Experts of a small language model: 96 squared ReLU neurons an expert.
Below are experts of layer 4 (counted from 0) of a mixture-of-experts language model. Rows are named router (the router's row for the expert) and show model dimensions 0-223. Each number is 500 + 50 x the weight over its row's rms, rounded and kept within 0 to 999. Numbers have three digits each.
After each expert's rows: a language model's description of what the expert responds to. This comes from a sample of Wikipedia text that the model never trained on.

# expert 33
router:448475435452483485530505525456539477518435491520463431547485564579477536469528507543481407569543458443434404486487519479485433480575570455466571429506653587480536520513569454610443409492429466537529531501433511529526439540522407479448531524496539543492505447503484528635503490419524490565579568446458463502553478439550594529519367500460567413605573530436475506578503496473494433555476548530557572554547436469507502555530448523402507543453436469382590450552493456536497451532489441489592464552474485465481463573538506573508477482432453587461462598526529447506454494479522458481568513522507573560516431510537527541563496467535516543524447487525416540456506526534494517495400
It responds to: Colons, dashes and heading equals signs in infobox and list fields, such as Circulation:, Source:, === headings, and coordinate digits.

# expert 56
router:575549473508453475537496488514487536579480473571443490459528483551474635441488437472400492421507506541494526536530531582504466439541403572471486465527496578521492533518632546515522519519506494351506476512493460477528446414545530463475532435463524570519521479420508466505491585365448479595502479599445451461471571439560480532532506441478452376501487513539517461531414575393478520556434481652540532521531523465412445490536492440480453501445543426485525466557582457529473483486456507467536554421475555635495570522531526588530420444462533578479515527460493470498503489442556551494509531529449515453490505471561613479542439490628482558483506540561534446521536502507566500501509
It responds to: Reporting and event verbs like announced, said, granted, the phrase According to, plus degree and minute symbols in coordinates.

# expert 14
router:464395508506449501538480514504544470552376403526464484555535580493509585533509397433415450515525567484571515501494531477475541440570442457511411480548451561575432487519550430546498501470562511468477613540482561482530442538499525496461453458511417530415452501490409472475503564455541551582489563568481465540502469461466548617575507506468482489536527418500446441541502530492536514522453547487632500499471557420486545524544538489466365440533484489554530539440455431486534574515570425574509532529529437539479425548504492463560421513441535456444528530444446521525405461453598602543499465617560599461511469536563503555477445494568514494504489480571536506501551501553555381506520
It responds to: Commas ending clauses or titles, opening brackets, first pieces of nouns after articles (sch-eme, imp-act), and motion verbs like began, moved.

# expert 53
router:539478456507461533517494587509543444568460542495466432567495522537613558462481491535407399477513479489496505471491524411451433500498460504498458493497595592555452531496552519595540434498511432519507498502391488451463396464530505461448453455464482486477474512526500541563522515500470513599503496494438469503457526574521563560593528493469512462429482544454558461538469515443418449519485462507537498495545556525457362626633408450434452499387436491469565403492511502551467586488499497566502390496484485500450564625432544517482531613464510528521484585488479562629461499486580562532595434532566526436565469507473523494532541547464460467602505533495506527424522527426503502506474
It responds to: First digits of years such as 201, 199, 197, plus place words like County, London, University in biographies.

# expert 23
router:440498464417475434578480490492596521550481534461427451528459539550542506482480474467457479442558540477465451482515438551478502454571519495508400551572547508479449534443480536500442509457507384565567579506576518548528490512574436479462478507510452603567466511453405487569501561436481516526455481547480485477533544553507519590574371451533480483537460542507493556508421588454491520508457526572509585555514535529456455524453489459529404587525466487392459486432571501538555499453480458515463557463483424610531515559517559540528528486534456493517460510601475544513540428430461586512487501470563614509440523585611585452571435497554575513576432566520558482412461493548536378458480
It responds to: Verb forms and inflected endings in prose, such as served, returned, -ted, -ing, plus pipes between numbers in score or statistics tables.

# expert 61
router:418431499545519503474528424485573427606465505501585527503367472506489464453528507457449480445464582450479424417484432522581421484572478534523529536522515496491553485420498494475498552536460463475520587503485561542501453470579518486548467511483438501484491538512450519508425516511539487550544577426524524484470498499510472578547510427441446459501419418508540494596495548466504498457435558550596472583595488503453496599455499555444463581515498373506481454415510523514525496479500427526544456415487566589456489522485556463429450557531456454423429573523418604534412429464469566461583473500502578527584519566551522423527478460514597505544565432577520545440531603580497498454475
It responds to: Pipes in numeric table rows, military or role abbreviations like Lt, Col, Maj, and words like and, president, married.

# expert 21
router:575459446487461499484534585422570519607491438475561489502452499563545583450567485479509519509453461487467432460548478512549429427489452437441535552523580559429520507497542445536463512465440503517565417487445521501459520431547487526532460501542524562446490598443431419479594438384553467509464541489495531462518467484446570541567446464387484430498553417507492494488536563480513500543472568520581515482491449510428482541505482571472423403466462476409535510484479482510569576465476514430456543448388374503609531497482456462498510462514457493588545466568446408596435435498477574465602474504519468406561566570545500472544514500483581458481556468526425498543577548570504456442464
It responds to: First words of headings, list fields and sentences, such as See also, Phylum, Born, a, an, and year prefixes 197, 201.

# expert 28
router:513515546549533494569508588529498425510519473493519445566460524475564528522582499487413479484541514496439447506537424493418402477496519487451427488506534541465478472507469483519510439474487376473598509428456558426523496504548455494562459510412509538457531483538431487626477553523512445455437520498455458555543488585632486530468556447442466467533518495535588585549518540536429347488497484552503583492494551485479464583554438545438456586485505475453552496507504565470571448446484415501554513541444385523552429547494509584465421564536430563515456490466509484527457524405521464456490533466576509411473427463605555474426509499577587582463420477564476516463534469489597473438447
It responds to: First words of multiword proper names like San, New, Grand, Holy, Red, plus byte pieces of Japanese or Chinese text.

# expert 46
router:524507526459469480435522515489450447533479494476486504442463544503639526407398481540514431424426504508552512535483440476437478488503542466453471498500567559528402443412501433525545506411519449445517569452458513431512503494512514523482516547488432580528529529490499510503462506362567591485474512607536362519502571604609514560527426509474405416537446487453469520531499518502486482532467581554482448595558535468460450535575540442420452509537445504453549522460479526481560529495466486458571500469448547485545498638512496542518488632516473495496457482582497553500468511519498533572487411525586568407471483474436493384573526503529514463622549504560462511463553573546495458476422
It responds to: Final pieces of words or years right before a comma, period or line break, like Punish-ment, bomb-ing, darkn-ess, 201-9.

# expert 51
router:460477545555459450484498449465420367552443548499578452488534522562468498543542520423461481488515494552494517428535484569473426455479516492568531520499573542498441467538564426482501507535464510400542531459450574528472469550441539487584451530517503522492474480432510475559524569480495446520471541518585426548439476564577444547500540377500501473497504465447501508564492548501521411562462545498566534484524518442424500504541491467366510544526536390506562468558532551525566543525444398536481513527413466549528452541511630461522514542482409506454534586542489552548448427361497471455589428592574534443582424523566470507537481547574576464526512579567517557448521536485588413550494
It responds to: Joining words and separators such as while, and, semicolons, closing brackets and row-ending line breaks in lists and tables; also non-Latin byte pieces.